From a checkpoint of a small mixture-of-experts model trained on Wikipedia.
Size: 8 layers, width 128, 13.8M parameters.
Training: a variant of SOAP for the experts, 246M tokens, 10419 steps.
Below are experts of layer 3 (counted from 0) of a mixture-of-experts language model. Rows are named router (the router's row for the expert), gate (a neuron's input weights, with its number), up (a neuron's input weights, with its number) and show model dimensions 0-127. Each number is 128 + 32 x the weight over its row's rms, rounded and kept within 0 to 255.
After each expert's rows: "gets" lists some tokens that make up at least twice as much of what it gets as of all text. This comes from a sample of Wikipedia text that the model never trained on. Tokens count by the router's weight.

# expert 8
router [122 166  96 134 159 154 108 166 112 105  89 105 122 139 138  73  93 142 113 138 180 126  87 105 106 116  56 118  87 125  47 132 152  55 140  72 164 102 100  49 106 167 143 137 180 127 119 108 100 113 185  96 146  94 107 115 123 140 165 157 105 116 156  88 153 101 145 146 125 126 142  75 144 176 172  88  86 136 135 143 148 126 134  91 113  83 120 130 140 133 109 139 182 138  94 120 127 125  75 154 103 161 134 218 106 164 136 158 169 134  71 113 117 133 126 109  94 111  98 157 124 159  59  66 106 166 103  79]
gate0 [128 121  84 121 129  86  79 120 187 106 162 114 107 141 111 113 118 165 141 107 200  82 159 113 164 147 212 115 105 166 148  96 148 124 181  65 125 119 112  95 140  69 137  80 182 107 167  99 174 107 105 163 132  84 162 156  99 106 172 124 106  84 105 120  84  79 140 146  73 173 153  70 161 117 118 122 117 133 138 112 108  89 169 115  31 178 170 174  97  68 153 120 145 114 114 121 142  85  77 119 106 141 101 141 126  87 121 132 115 124 114 155  96 102 127 104 175 175 116 124 139 144 132 145 145 121 143  82]
up0 [117 145  84 117 136  69  68 150 116 120 144  81  85  67 134 128 148 154 153  98 168 151 120 113 139  86 108 154  86 196 155  65  95 148 184 181 126 115 165 166 111 141 129  77 148 132 137 156 142 139 173 110 155 140 160 158  76  93 155 160 118  72 159 153 129 126 148 145 138 142 135 133  88  80 157 134 111 105 173  84 159  74 121 172  94  87 140 146  90 108  97 177 103 110 157 151 176 116 136 122 136 116 120 183 144 105 150 145  91 144 173 131 155  80  86 157 160 126 142 210  92 139  47  88 138  98 146 140]
gate1 [146  90 132 102 144 128 161  95  64 134 130 161 120 122 113 162 105 173 167  69 117 109 183 129  93 125 149 121  85 148 169 148 132  88 138 105 150 135 157  91 130 177 125 118  79 102 199 180 183 133 119 155 160 137  94 228 215  92 115 113  87 155 177 114 134 153  90 158  65 147 169 124 127 108  78 182 109 131 152 115 103  82 152 113  95 135  95 169 161 108 130 141  97 140 175 145 128 166 141 123  97  99  98 109 165  78 167 191 145 108 104 147 117 119 147 134 100 116  85 140 142  71 147 105 127 118 128 167]
up1 [118 110 163 103 143 133 144 130 112 112 124 144  93 170 163 103 163 175 107 101 101 110 184 137 100 114 144  74 117 144  98 115 156 101 144 113 175 118 144  96  92 182 183  65 111 152 113 123 177 136 202 137 162 120 100 178 129  57 123  95  51 192 182  77 141 157 112 128 120 145 125  94 118 165 129 159  95  72 147 165 159 123 113 115  56 125 114  79 155 125 115 131 150 119 149 128 131 166 162 136  89 102 110 124 151 139 176 211 128 139 177 198 121 125 144 114 106  97 125 150 130 105  71 161 118  93 137 180]
gate2 [136 158 120 139 130 154 153  66 163 111 176 132  61 181 162 184 186  63 126 141 139 162 157 146 177 128  95 126 146 137  86 168 143 108 122 157 146 140 149 119  70 112 155 162 127 130 126 114 109 186 142 119 133  61 147 155 155 127 149 132 173 174  94  91 163  71  95  62 104 198 149 160 140 132  74 116 136 115 147 107 141 169  57 166 174 141 134 107 105 153 142 163 153 147  94 147 215 123 109 114  62 114 102 132 146 138 174  96 126 160 161 105 135 143 134 128  79 106 110 131 162 115 101 109 173 159 112 122]
up2 [145 142 112 153 179 134 138 112 173 153 136 158  61 192 189 157 172  47 111 132 103 109 120 172 138 113  43 114 106 139 110 124 151 113 132 145 148 147 143  97 147 137 166 154 124 104 209 121  91 180 137 109 114  99  80 180 188 152 151 124 134 102 108 106 166  73  81  73 126 176 174 176 140 116  88 110 165 135 156 126 181 112  82 172 152 121 112 109 178 143 144 149 157 123  93 111 156 140  82 132  81 118 121 142 114 154 151 110 118 139 154  88  82 155 146 147  90  90 107 136  87 135  75 119  94 166  97 144]
gate3 [117 197 113 131  94 118  88 127 113 154 164 107  79 180 144  92 119  93  96 128  88 169 132  98 168 125 149  50  51 170 130 150 139 143 118 144  57 152 105 123 127 137 122 145 177  95  94 109 110 127 141 175 156 163 149 160 130 125 119 104 133 132 117 145 116 120 115 171 127 179 125 116 164 167 139 120 133 112 142 115 127  41 148 118 151 151 112  70  76  65 176 152 178 166 129  68 118 128 144 153 125 132 149 182 192 112  86 121 174 105 160 133  86 153 117  94 100 149 169 199 160 145 112 177 150 100  97 151]
up3 [202 121  88 116  99  86 187  33  99 105 115 195 111  99 152 126 135 205 122  94 123 140  55  70 195  82 175 151 164  81  93 119 174  71 137 138 119  99 138 122 141  98 145 129 103 134 131 100  96 132 160 150 122 130 176 152 101  93 138  99 102 161 103 127 166 134  78 111 117  80 150 111 187 135 130  91 124 146 144 135 112 163 126 119 106 122 167 154 135 161  87 164 121 152 119 169 117  89 180 123 159 103  99 116 118 115 121 138 103 101 131  86 117  98 129 188 167 123  83 111 109 125  73 180 134 118 158 153]
gets: "em", "ol", "im", "l", "u", "e"

# expert 59
router [127 173 112 136 140  74  91 116 102 143 148 138  79 153 150  93 129 100  92  92 186 114 118 171 168 138 118 113 170 124 117 128 121 111 151 115 170 168 117 155 139 124 133 115 168 118 111 157 138 129 161  61 157 104  86  96 192  87 156 103 106 133  80  75 128 146 110  60 142 105  76 116 142 157 133  98 100 146 144 180 142 102 160  96 111 145 147 118  78 161 135  68 182 110 118  59  57 106 108 133 113 108 171 144 158 139 136 127 190  94 160 214 103 105 156 140 210 156 112 141  96 119 123 159 103 163 111  76]
gate0 [ 94  99 143 170 110 130 121 132 165 134 147 163 144 113 151 101  95 100  44 164 109 119  72 174 124  74  97 103 118 176 156 115 129 130 125 159 183  74 148 122  94 129 103 109 140 133 126 108 135  90 112 169 187  92 137 117 169  64 127 115 150  65 107  97 142 116 122 150 150 147  99 127 112 118 100 134 185  97 113  88 187 107 153 136 134 150 153 143 100 171  77 143 137 125 112 167 121 125 130  88  92 175 161 117 196 187 104 133 146 112 119  69  97 144 202 176  85 122 113 181  94  53  84 148 111 127  84 152]
up0 [138  89 142 155 134 105 158 171  77  83 137 143 127 110  94  90 122 123 140 130 152  88  93 123  79  48 178 133 115 113 115 132 132  93 159 120  90 158 111  48 151 164 110 196 100 146 107 131 132 128 165 161 127  69 106 159  93 198 108 137 101 138 141 112 136  72 101  98 135  96 120 130 241 161 168 160 137 208 142 155 133 119  97 112 165 118 133 139 130 160 140 138 144 159 160  94 147 152 164 149  91 182 139 157  99 171  99  94 142 151 157 125 113 109  99  96 124  54 138 105 131 142 136 183  93  93 131 159]
gate1 [120 117 121 143 174 140 114 144 156  94 134 164 107 112 151 105 142 194 113 154  90 112 178 154 179  92 163 135 131  77 127 103 136 129 119 140 145 114 199  88  74 172 123 167 104 146 107 114  92 112 114  58 115  52 165 125  75 166  70 129 110 114  94 121 144  72 164 132 149 109  56 178 124  63 149 111 123 131 116 104  84 118 102 154 150 148 114 149 108 146 104 132 171 193  82 105 128 200 129 153 127 160 142  79 124 147 183 194 109 123 107  97 141 121 129 139 117 105  79  71  68 144 134 145 119 153  93 120]
up1 [153 179  80 145 198 128 186 132 102  96 154 172 134 173 168  82 162 161 158 140 107 136 177 116 127  92 111 123 149 104 128 160 122 174 130  83 117 116 160  92  80 173  96  92 133 100 156 128 133  95 124  77  93 163 156  95  87  86 167 127 110 125  94  71 210 104 111 128 145 138 109 142  66 102 150  97 121 121 159 117 135 150 174 101  89 156 170 106 135 168  84 143 133 142 118 116 126  85 119 185 106 153 129  71  84 153 109 156 151 152 139 115 116 126 144 186 158  82 100 124 147 179 141 152 132 217 131 176]
gate2 [117 123 165 128 134 137  73 146 119 148 122 130 128  69  56 128 133 140 111 110 141 106 158 232 112 125 128 113 149 169 178 110 106 119 141 135 139 115 115 178 120 128 131  95 148 108 119 158 140 119  81 117 183 117 110 153 145 166 153  95  79 123 150 143 122  87 112 111 165 131  96 139 146 123  80 181 114 120  95  88  98 121 186 118 121  29 178 147  59 137 145 184 147 156  73 134 109 171 136  91 122  97 125 112 124 133 140 182 174 144 180 187 136  34 128 103 136  76 132 135 126 101 129 140 111 163 155 188]
up2 [166 131 171  93 144 173  56 155 130 207 121 135 112  96  93  87 138 163 120 134 117  90 146 236  84 155 161 184 140 182 113 105 150 106 125 120 170 111 136 183 116 117 166 127 166 155 113 147 176 112  90 125 163 131 158 124 126 165 143 112 166 141 115 111 107 140 107 104 159 152  83 117 158 142 108 138 161 143 125  90 122 141 193 127 179  91 150 140 127 178 110 156  98 167  69 121  87 133 156  91 137 105 118 146 118 131 103 170 154 119 188 137 167  82 146  95  87  44 181 132 135 120  95 118  97 116 170 149]
gate3 [124 105  92 143  96 147  91 184 152 209 152 106 172 161 209 208 136  64 106 118 161 107 106 163 170  98 126 125 164 225 143 130 127 144 139 127 101  91 167 145 105 117 130 139  92 121 135  62 154 151 131 151 170 137 103 136 140 115 168  93 140 121 117 119 130  90 104  74  90 158 134 103 144 162 106 103 118  85 119 139 112  91 159 103 146 132 108  96 161 130 122 147 100 100 148 153 128 143 135 106 105  81 211  71 113 123 133 149 182 175  92 123 167 142 111  75 167 104 152 152 166 113 181  94  84 131 126 154]
up3 [101  93  89 151  56 138  99 130 155 208  93 115 197 123 222 171 147  77 142 121 157 104 117 173 147 110 110 143 118 169 140 154 147 126 153  67 106  75 141 160 132 124 118 139 140 115  85  85 164 147 110 128 192  74 101 138 170  82 200 100 153 112 106 109 162 142 114  87 129 118  95 139 158 175  82  95 140 118 111 167 113  77 150 114 159 145 118 107 117 152 120 151 112 123 147 151 112 130 120 122 131  67 122  94 153 116 120 160 118 190  80 131 152 150 168  93 141 111 133 163 123 133 138 117  52 116 203 117]
gets: "el", "if", "ir", "il", "ud", "un"

# expert 23
router [187  94 153 105 144 137  99  86 147 160 190 112 156 172 163 140 123 135 153 178 110 101  80 143 164 132  43 130 102 115 129 175  87 128 114 127 149 162 121 126 170 165 146 123 178 154  90 134 111 138  39  80 150 179 146  99 114 155 114 109 149  71 114 121  64 186  93  92  99  85 179  74 157 196 145 150 126 121 158 135 164 140  81 133 135  94 139  98 172 181 162 146 132 154 135 152 137  99 149 184 134 127 126 125 128 205 131 152 142  77 136 144 119  97 132 133 109 137 172 155 193 126 129 135 123 145 127 108]
gate0 [178 122 118 132 142 124 149 182 147 182 221 117 150 162 133 139 170  56 112 164 114 216 180 132 120 115 105 122 141  96 113 193 154 103 180 102 150 114 161 143 172 166 158 155 100 116 152 121 174 122  69 118 127 153 161 166 119  96 133 146 112 120  59 115  74  96 132 117 130 152 145  85 164 160 156 133  76 118 112  78 150 156 135 100 163  88 161 134 185 138 164 116 161 121 163 120 147 106  83 177 148  83 139  98 140 181 114 184 152 141 135  96 138 193 107 150  97 133 113  87 118 160 111 142 128 153  99 135]
up0 [113 157 120 172 107 150 150 111 171  82 188 116 148 125 154 121  91 137 113 167 163 101 101 169 101 147 200  90 181 126 142  89 158 127 126 170  84 163  95 158  98 172 133 150 113 116 155 114 173 150 101  89 162 165 191 132 169  85  94 161 143 131 123 116 129 166 116 120 165 142  99  93 130 176 133 116 168 162 108  33 136 119 155 118 178 124 128  97  75 153 185 148 147 120  61 139 138 115 126 187  99 149  52 136  97 132 104 114 143 138  97 191 145 122 139 115 104 147 110 101 134 124  74 185 107 183  89 133]
gate1 [130 121 131  67 129 115 114 109 109 132 149 113  91 128 184 147 132 159 129 160 101 167 113 152 134 215 120 143 156 103 151  59 107 158 100 157 125 140 104 145 169  87 114  85 153 102 138  88 107 136 163 136 128 141  86 109 118 141 183  96 113 131 174  92 108 155 133  99 158 101 104 190 125 139 113 172 104  71 206  80 123 199 150 145 119 107 155 102 104 116 186 154 103 152 105 134  68  89 148  99 154 140  95  69 122 108 165  64 140  84 113 129 100  92  99  94 153 144 164 145 167 210 126 146 132  79 176 129]
up1 [110 185 114 157 134 111 132 115 138 178  93 140 140 118  62  77 125 152  84 163 124 104 117 123  56  83  80 114  83 124 121 150 116 130 147 110  81  76 178  91  60  91 102 152 108 167 123 181 141 110 134 104 121 124 110 138 133 124 135 170 138  82 135 135 140 125 165 146 101 129 135  76  58  89 158  75 164 174  85 147 157  84  98 136 137 199 146 147 140 129  19  92 132 108 105  78 160 172 137 137 109 181 151 118 167  73 101 118 120 128  94 107 128 164 156 116 149 102 135 158 122  76 152 103 130 122 102 122]
gate2 [129 142 118 129 106 126 205  95 177  83 110 116 119 136 126 119  71 163 122 155 133 150 123 139 123 141 106 134 128 144 155 190 113 125 162 135 105 153 138 175 109 157 110 162 118 137 113 138 135 203 102 122 149  89 170 113 132 148  95 110 102 127 170 164 107 121 166 100 101 106 100 171 127 120 114 134 159 120 150 175 150 154 139 186 162 125 192 148 157 121 154  69 170  90 184 121 129 122 209 182 104 162 123  58  84 174 104  78  97 147 140  83 106 132 172 175 133 100  68  63 198 117 175 173 117 154 126 145]
up2 [188 141 150 165 140 135 141 154 152  53 134 140 105 132 135 139 120 107 106 139  70 132 151 130 101 128 107 161 144 102 179  95 104 176 119 146 106 170  77 163 102 133  94 146 144 180 165 144  83 142 152 152 129 132 133  67 154 151 138 108  97 155 112 136 150 142 166  76 150  74 122 154 120 103 107  90 100 107 169  90 151 151 104 187 132 149 106 102 128 118 129 145 162 117 132 103 104  84 102 127 122 203 131  52  96 188 131 136 146 113 136 171  67 139 199 130 174  97  90 134 124 162 179 160  21 145  98 152]
gate3 [160  92 115  74  74 146  97 140 121 152 140 126 193  82 172 157  96  81 155 111 143  89 121 141 144 141 164  95  56 157 126 153 134 156 135  93 140  93 157  97 133 127  90 164 124 159 117 163  95  78 129 147 124  97 115 173 107 102  60 143 112  72 104 126  93 133 146 146 143 145 117 143 111 147 158  50  88 106 130 143 131 149  92 147 125  58  66  94  91 136 171 144 170 144 123  84 122 165  88 147 104 166 125  77 145 148 118 192 139 139  40 123  87 151 125 119  90 138 165 121 120 102 177 135 111 125 186 183]
up3 [107  79 104 179 174 125 119 112 182 135  97 150 103 116 101 117 110 104 133  64 157 100 186 119 140 147 153 158 156 117 136 139 139  72 140 123 115 134 119 171 117 136 120 178 184 180 148 110 113 123 143 112  84 135  82 107 125 118  50  74 106  51  60 123 128 123 116  89 168 173 145 154 129 104 107 117 102 137 110 192 120 204 100  80 120 147 122 125 116 121  78 113 153  44 142 159 132 124  85  84  73 159  98 180 131 114 114 149  97 127 149 104 130 123 148 155 102 181  91 149 133 119 106 105 147 210 127 105]
gets: "ac", "gr", " |", " C", " D", "ordin"

# expert 28
router [135 134 125  87 150  66 150 112 158 107 107  86 156 138 122 125 111 148 159  81 140  84 144  68 141 170 112 143  99 154 119 109 104  88 175 187 161 127 128  61 152 110 157 158 141 128 103 103  93 115 161 114 194 153 101  65 151 129  97 192 104 150 187 109 101 110 120  64 112  82 126 129 143 142 144 183  82 147 107 179 121 146 175 103  94 153 164 154 150 189  98 118 121 146 146  91  85 108  70 140 104 127 107 158 126 182 158 103  63 172 101 158  79  93 136 133  74 142  97 184  99 111 102  91 139 130 120 142]
gate0 [127  61  75 123 133 118 114  85 126 135  81 168  72 109 110 160 125 168 114 137 165 137  85  96 154  60 104 159 171 124 117  89 189 159 133 149  67 128 188 127 151 156 170 118 155 141  74  96  85  91 103 136 114 150 152 147 125 142 116  83 128 168 114  98 135 114 132 138 102  96 114 103 127  67 128  68 163  86 172 112 143 104 138  74 132  96 213 158 154 127 113 111 100 111 144 118 115  89 123 116 119 142 127 178 176 143 113  64 145 154 142 128  86 141 100 114 145  85 117 133 217 105 115 167 128 168 149 193]
up0 [123  91 120  95 159 112 138  71 176 150 106 122  99 146 123 171 138 148 140 103  82 136 129  79 138  98 115 169  81 102 146 129 172 197 153 149 110 107 150 162 144 179 215 119 119 123  62 147  55  48 142 141 179 111  87 158 111 135 167 133 126 131 139 136 134 128  71 121 104  92 114 105 161 108 120  93 145 131 145 139 138 146 164  53 190 131 178 104 174  76 161  95 134 118 155 111 105 119 132 104 131  87 108 164 180 131 117 182 117 172 144 108  94 124 101 117 152  77 158 155 190  67 120 121 120 154 147 122]
gate1 [162 115 105 127 128 109 107 150 154 124 179 150 157  98 150 153 106 121 110 109 131 144 153 179  92 112  73 140 169 156  93 136 122 130 173  64 102  93 104 191  91 168 104 100 138  93  95 131 115 101 108 138 124 148 117  97 158 178  89 126 134 165 125  98  67 121 194 135 124 160 180 193 162 131 129  93 112 134 157 105 100 124  86  53 137 122 122 111 128 119 146 231 125  55 130  81 120 128 132 147 154 124 109 130 116 146 141 152 161 134 106 180 160 127 113  80  74 141 108 191 169 140 228 133 116 136 132 160]
up1 [168 148 138 102 102 112 172 120 130 118 136 111  96  88 118 103 139 101  75 129 215 109 120 100 207 121 130 110 112 205 158 120 148 126 106 187 135 119 137  85 111 100 155 109 129 169 208 149 164 123 165  83 110  90 129 164 144  73 156 124 135 152 113 120 103  65  94 128  78 112 138 135 101 147 151 117 128  87 112 124 156 133 135 166  97 149 121 103 135  97 109  84  81 137 131 134 162 118  51 123  92 204 128 149 165 136 100  72 156  73 185  85 111 130 150 152 142 160 163  96  91 155  91  79  97  91 145 152]
gate2 [150 149 140 110 145  60 129 138 144 137  95 137  84 120 101 112 157 135 143 141 146 104 190 161 153  38  99 117 131  99 158 135 129  81 134 178 104 121  67 156  74 163 208 132 128 156 129 123 120 139 137  69  70 110 149 168 139  81  87 138 183 172 113  79  81 166 157 126 153  99  78 163  93 114 129  86 110 131 160 157 133 111 136 128 121  91 101 104 164 171  84 199 174 138 125 180 127  93  81 142 138 115 101  95 125 146 162 144 102 150 166 125 145 126 129  78 109 113 134 108  60  70 103  91 163 137 148 145]
up2 [137 141  85 130 180  82 131 170 137 160 107 108  36 189 158  88 100  98 134 106 168 121 140 135 140 103 108 148  84 122 119 145 169 107 190 105 142 101  93 179 135 111 148 132  68 152 142 129 127 186 143 102 151 122 171 153 104 106  89 110 185 145 129 107 140 110 137 137  97 195 130 150 108 121  95 108 113 113 134 114 120 110 146 152 130  38  82  98 114 144 103 154 140 145 154 157  79 129  91 126 173  72  90  95 142 129 199 156 122 161 129 155 117 138  87  55 139 134 130 133  72  46  93 137 179 151 114 109]
gate3 [116 112 171 137 152  37 173 136 172 147  44 160  99 111 138  96 160 142 118 180 177 128 152 118 112 138 104 116 156 111  85 155 102 165 123 163 100 141 106 111 126  90 137 150  81 130 124 133 146 127  92  80 132 124  77  52 103  48 141  96 177 143 123 134 123 128 120 109  99 102 161 183 127 101 131 121 141 115  78 109 147 135 134 116 118 112 151 191 164 119 139 213 130 122  82 116 106 124 123 127  56 112 155 192 109  84 181 132 115 157 154 151  94 141 149 145 144 136 106  85 169  98 192 149 160  97 170 100]
up3 [157 198 118 150 108 157 107 135 161 167 101 189 129  85 114 110 119 143 163 139 125  94  97 115  76 117 175  89 147 154 143 149  63 180 116 150  74 104  96 106 110  90 108  94  52 112 156 184 159 126  89 151 113 147 123  75 144 130 138 142  93 132 138 133 187 136 137 186 117  95  85 176  74 126 161 158 111 139 109  76 172 151 159 104 115 147 110 168 114 104 117 102 139 125  62 147 134 167 121 134 108 141  36 124 125 157 138 145 169  87  92 159 146 146  99 112 196 163 139 121 108 142 117 129 132 194 115 180]
gets: "l", "ony", "ra", "am", " Al", " him"

# expert 21
router [106  41 128 146 125  88 130 151 125 127 138 123 175  85 147 124 110 156 146 121 122 155  87 112 154 188 145 151 139 138 104 128  84 135 145 111 145 165 125  90 147 113 168 181 120  85  35 118 142 165  91  96 185 160  68 118 111 160 145 114 102 152 171 167 128 131 153 107 146 128 194 125 111 117 115 107 129 133 164 118 139  96 114 127 114 120 166 183  96 151 113 120 131 149 149  59 138 164 141 172 160 130 151 182 111 110 132 140  98 119 114 208  84 109  35 143  92 154 134 136 203 127 118  82 203 111  94 142]
gate0 [127  98 142 138 107 169 175  88 108 122 149 158 145 144 108 192 118  88 102 133 150 132  93 152 121 138 124 118 132 165 140  79 141 160  99  90 157 142 126 155 131 139 208  91 145 136 166 158  97 130  45 131 184 130 139  82 110 100 109 155 157 134 159 150  56 120 107 124 160 138 140 183 124  85  83 164  95 141 105 142 146 172 165 171 128 146 183  95 104 157 146  74 132 147 129 132  84 154 164  86 158  60  54 100 150  95 152  71 117 163 120 190 131  67  98 156 123 122 159 110 157 131  76 151 172  89 124 128]
up0 [ 86 135 139 111  93 126 123 124 173 121 101 215 210 209 172 131  79  65 141 122 149  88 102  56  86  86 110 143 163  78 193 107 157  86  69 133 161  95 102 138 110 119 118 144 155  87 127 115 129 126  96 117 169 130 130  99  85 127 139 201  66 134 132 169 157 133 149  99  94 103 111  91  52 100 124 121 119  89 140 134 139 129 151  81 122 111  95 116 110 120 177 171 103 160 143 118 119 151 160 114 108 152 108 177 106 151 134  44  96 134 124 122  94 137 130 126 115 154 110 140 102 163 106 123 110 155 123 150]
gate1 [136 164 166 158 212 172 133 143 140 178  96 109 124 147 115 141 105  89 187 136  93 181 131  99 126 139 162  99 146 128  90 151 114  94 161 110 131 116 125 128 201 176 147  79 107 128 180 113 110 138 111 171 136 133 138 135 164  94 115 187 155 128 164 107 113 141 127 144  99 107 105 120  74 142 107 147  87 167 147 130 136 135 130 118 231  93 163 158 169 131 122 134 133 143 107 172  67 146 168  89 177 106 208  85 110 117 115 163 137 131 113 146 136 154 103 109  78 101 154 127  86 132 172  49 143 160 181 166]
up1 [165 140 166 145 141 123 154 130 105 232 104  69 136 161 125 165 130 119 131 143 117 154 138 125  87 170 109 147 176  77 134 128 119 109 147 123 136 142 154 102 143 172 132 116 128 131 157 140 116 165 108 131 145  77 143  65 154 193  64 129 160 116 136 206 126 160 101 142 137 136 111 116  85 171  87 169 131 169 155 125 152 187  98 118 171  78 144 154 160 171  69 138  99 140 101 102 117 143 114 101 123 122 189 141  82 157  75 108 132 113 156 132 140 100  94 178  99 152 113  89  95 183 212 122 146 163 181 159]
gate2 [ 91 138 127  75 112 133 187 124 119  61 117 143 150 138 144 125  65  76  71 120 129  82 172 112 192 153 116 163  76 116 145 110  91 139  70 122  89 111 155 114 104  95 145  49 131 150 141  84 140  96  99 154 169 133  96  90 158 129 113 143 130  91 126 107 211 124 149 159 110  91 140 161  94 128 144 153 102 120 114 131 136 111 171 112  65 133 119 142 152 154 135 119 118  65 105 111 131 169 157 160  56 132 149 156  96 136 145  75 125 174 167 112  66  90 105 153 154 158  99 153 160 150 158 147 144  58 121  85]
up2 [180 130 108 155 136 160  95 124 127 172 110 125 168 154 170 111 117 149 143 105 118 151 143 191  67 149 172 139 223 163 128 127  94 117 181 136 169 150 145 131 114  88 128 174  91 127 137 141 121 158 132 102 108 163 136 180  79 105 103  87 128 135 117 108 139 111 134  80 155 116 126  96 184  83 167  99 163 140 105 133 166 178 109 158 130 108 126  91 105 177 187 120 193 174  86  96 110 109 138  93 181 111 107 153 113  89 110 120 235 116 101 142 117 147 132 114 169 114 141  71 117 116  92 103 151 166 151 185]
gate3 [114 124 102 110 104 105 155  93 138 143  83 111 145 133 116 121 114 106 156 205  76 175  79 126 117 131 134 137  94 155 151 130 129 161 155 124 145  85 114 146 149 119 144 179 130  86 133  79 184 181 124 112 155 105  73  55 124 154  86 184  84 120 122 102  59 168  98 153 119 108 205 133 167  74 167 114 132 138  90  85 148 128 147 131 117 190 133  83  73 126 148  76 142 143 130 145 163 180 133 134 150 138 142 152 178 130 131 154  77 197  93 152 184 163 132 138  82 198 117 120 129 106 166 140 124  95 115 122]
up3 [124  80  88 168  82 162 112  91 113 123  71  99 124 151 130 143  64  38  89 123 127 155  96 133 106 161 133  62 143 187 122 124 166 128 133  89  72 150 157 140 183 166 142 153 103  89  80  91 141 123 103 112 146 119 122  80 140 160 100 115 100  89  99 127  96  91  65 133 188 130 163 149 128 123 133  94 121 194  93 143 151 125 166 169 122 103 183 129 123 126 141  93 131 111 141  89  71  91 119  82 146 119 150  90 126 118  86 177 125 137 103 102 152  92  95 173 118 159  55 132 140 175 128 176 100  88 133 129]
gets: "a", "i", "h", "an", "l", "ar"

# expert 9
router [ 93 108  92  84 105 165 129 100  90 130 150 151 152 130 108 148 103 129 108 148 131  83  62 129 102 115 164  78  72 146 148 151 148  87 184 109  88 142 133  85 136  90 104 126 134  60 149 155 133  71 135 154 168 152 120 124 192 166 162 112 151 131 134 112  66 159 100  99 123 148  96 152 113 157 100 167  92  62 214  89 159 129 149  91 142 139 170 131 127 149  93 120 100  99 145 112 146 135 118 150 129 140 130 170 162 123 100 124 134 151  89 172 178 103 131  64 168 143  43 143 181 188 136 156 133 169 108  87]
gate0 [114 109 142 158 143 133 151  69 149 128 232 125 156 136 127 169 128 132 133 111 118 137 110 141 111 136 182 163 133  70  99 159  85 168 122 117 143 139 100  91  99 127 104 122 134 142 130  79 126 142 112 176 205 116  63 152 164 143 110 109  88 101 174  88  66 126 110 114 120 152 136 109 126 125  97 179 141  91 172 123  92 140  74 197 204 129 152 123  67 109  95 111 138 130 119  83 109 112 100 101 153 137  77 103 143 148 133 115  64 162 103 142  46 155 119 123 120 168 110 111 127 163 143  98 149  66 115  69]
up0 [145 109 124 144 133 139  73 160 108  93  39 103  86 119 127 139 122  92 160 156 117 136 187 169 182 145 162 151 143 172 102 104 132 121 153  87 109 118 184  98 151 146  76 142 174 160 111 157 151  58 103 124 118 153 171 124 118 122 153 134 150  57 118 142 166 150 127 127 161 123 129 108 161 136 163 115 125 179 124 100 138  95 105  80 144  52 113 173 163 154 126 127 146 118 112 185  67  99 116 149 106 140 137 160  50 106 154 106 141 145 100 114 183  69 140 186 131 174 158 213 126 145 138 153  93 136 151 127]
gate1 [156  52 118 138 120 162 161  65 150 144 111 147 115 145 133 176 110 142 119 122 106 159 135 106 140 147 112  84 119 149 108 118 116 115 161 176  70 147 213 151 115 194 132 169 149  94 136 112 151 131 140 113 178 138 138 116 162 108  54  71 118  95  78  84 103 149 144  98 156 162 128 176 161 148 150 174 153 109 125 133 155  90 139  89 125  66 150 136  92  39  99 145 140  66 140 107 134 117 115 124 180 116 101 203  99 122 164  99 136 134 101  98 168 171 137 178 113 159 117 173 128 176 100 108 133 137 130  78]
up1 [134 131 127 121  87 153 155  85 136 107 159 147 144 131 131 154 103  88 121 152  98 176 123 150 127  96  98  61  91 101 131 169  79  96 143 139 120 163 168 110 116 227 132 135 131 109  88 115 135 171 145 106 114 108 150 156 113 130 155 115  81 134 148 120 111 146 128 119 128 200 123 149 121 166 137 162 124 117 168 121 139  88 167  77 163  85 119 113 126  73 125 182  79  49 149  74 141 114 177 187 191  93 112 142 107 101 153 148 151 162  69  47 150 120 121 178 108 154 121 161  81 189  81 122 172 135 132 125]
gate2 [ 92 184 138 193 140  87 136 156 146 127 143 132  82 132 133 151 136 160  61 153  95 116 117 150 133 163 161 128 112  94  87 166 129 148  77  67 199 132  84 100  96 184 196 119 177 162 148 107 116 101 123 119 120 162 126 176  86 162  69 115 198  73 161 112 155 146 158 174 130 111 114 116 132 140 144 166 126 125 175  67 104 174 107 130 169 118 153 119 159 104 101  94 117 111  87 118  76 116 100  91  86 152 140 117 124 125 113 125  87  83  98 116 113 184 134 126  57 149 122 106 102 177 153  98 150 142 172 103]
up2 [207  71 148 141  96 143 108  96  83 125 147 107 158  79 116 106 126 156 165  96 173 190  98  60 165  90  49 200 135 173 142 149 156 134 177 162 121 139 164 122 112 125 117 127  90 121  93 141 148 177 116 119 113  80  97 138 134 117 110 134 103 207 126 153 115  85  76 145 113 183 151 118 130 135 126  73 148 107 106 153 152 108  95 108  83 103 119 104 102 133 155 164 133 148 193 106 201 178 134 102 161 125  67 105 155 109 119  79 120 111 151 149 122  98 109 119 180  86 119 117 134 110 114 175 130 104 106 120]
gate3 [144  89 122  54 153 116 147 172  92  97 140 137 130  97 132 112 190 115 134 162 124 139 142 111 113 101  89 114 135 161 159 114  82 132  91  99 138 127 120 132 182  57  85  76 113 114 133 116  68 140 107 155 122  94 101 115  83  60 198 105 150 163 105 160 139 139  96 125 134 123  90 117 125 130 154 126 130  97 141 158 108 149 150 135  95 161 146  93 132 133 135  87 165  87 143 162 113 163  95 140 138  76  97 173 154 148  89  66 122 158 131 158 248 165  91 194 118 144 134  70 145 169 164 171 134 107 126 162]
up3 [ 92 105  97 113 144 112 102 141 137 141 130 231 209 137 127 129 150 152 136 110 192  62 107 131 117 128 134 143 187 127 150 118 187 118 121 160 130 206 161 124 117 109 124 123 125 168  90 143 116 127 172 129 111 157 146 132 122 131 139 115 114 120 125 186 166 104  63 135 133 175 102 142 106 123  95  67 129 168  93 100  77  96 131  64 119 118 146 120 151 155 143  33  81 128 132 135 139 161  96 111 121 147 134 171  86 133 110 129 127 103 134 113 164 146 125 188 168 172 120  93  97 125 161 147 233 120 113 114]
gets: " se", "re", " re", "se", " L", " Re"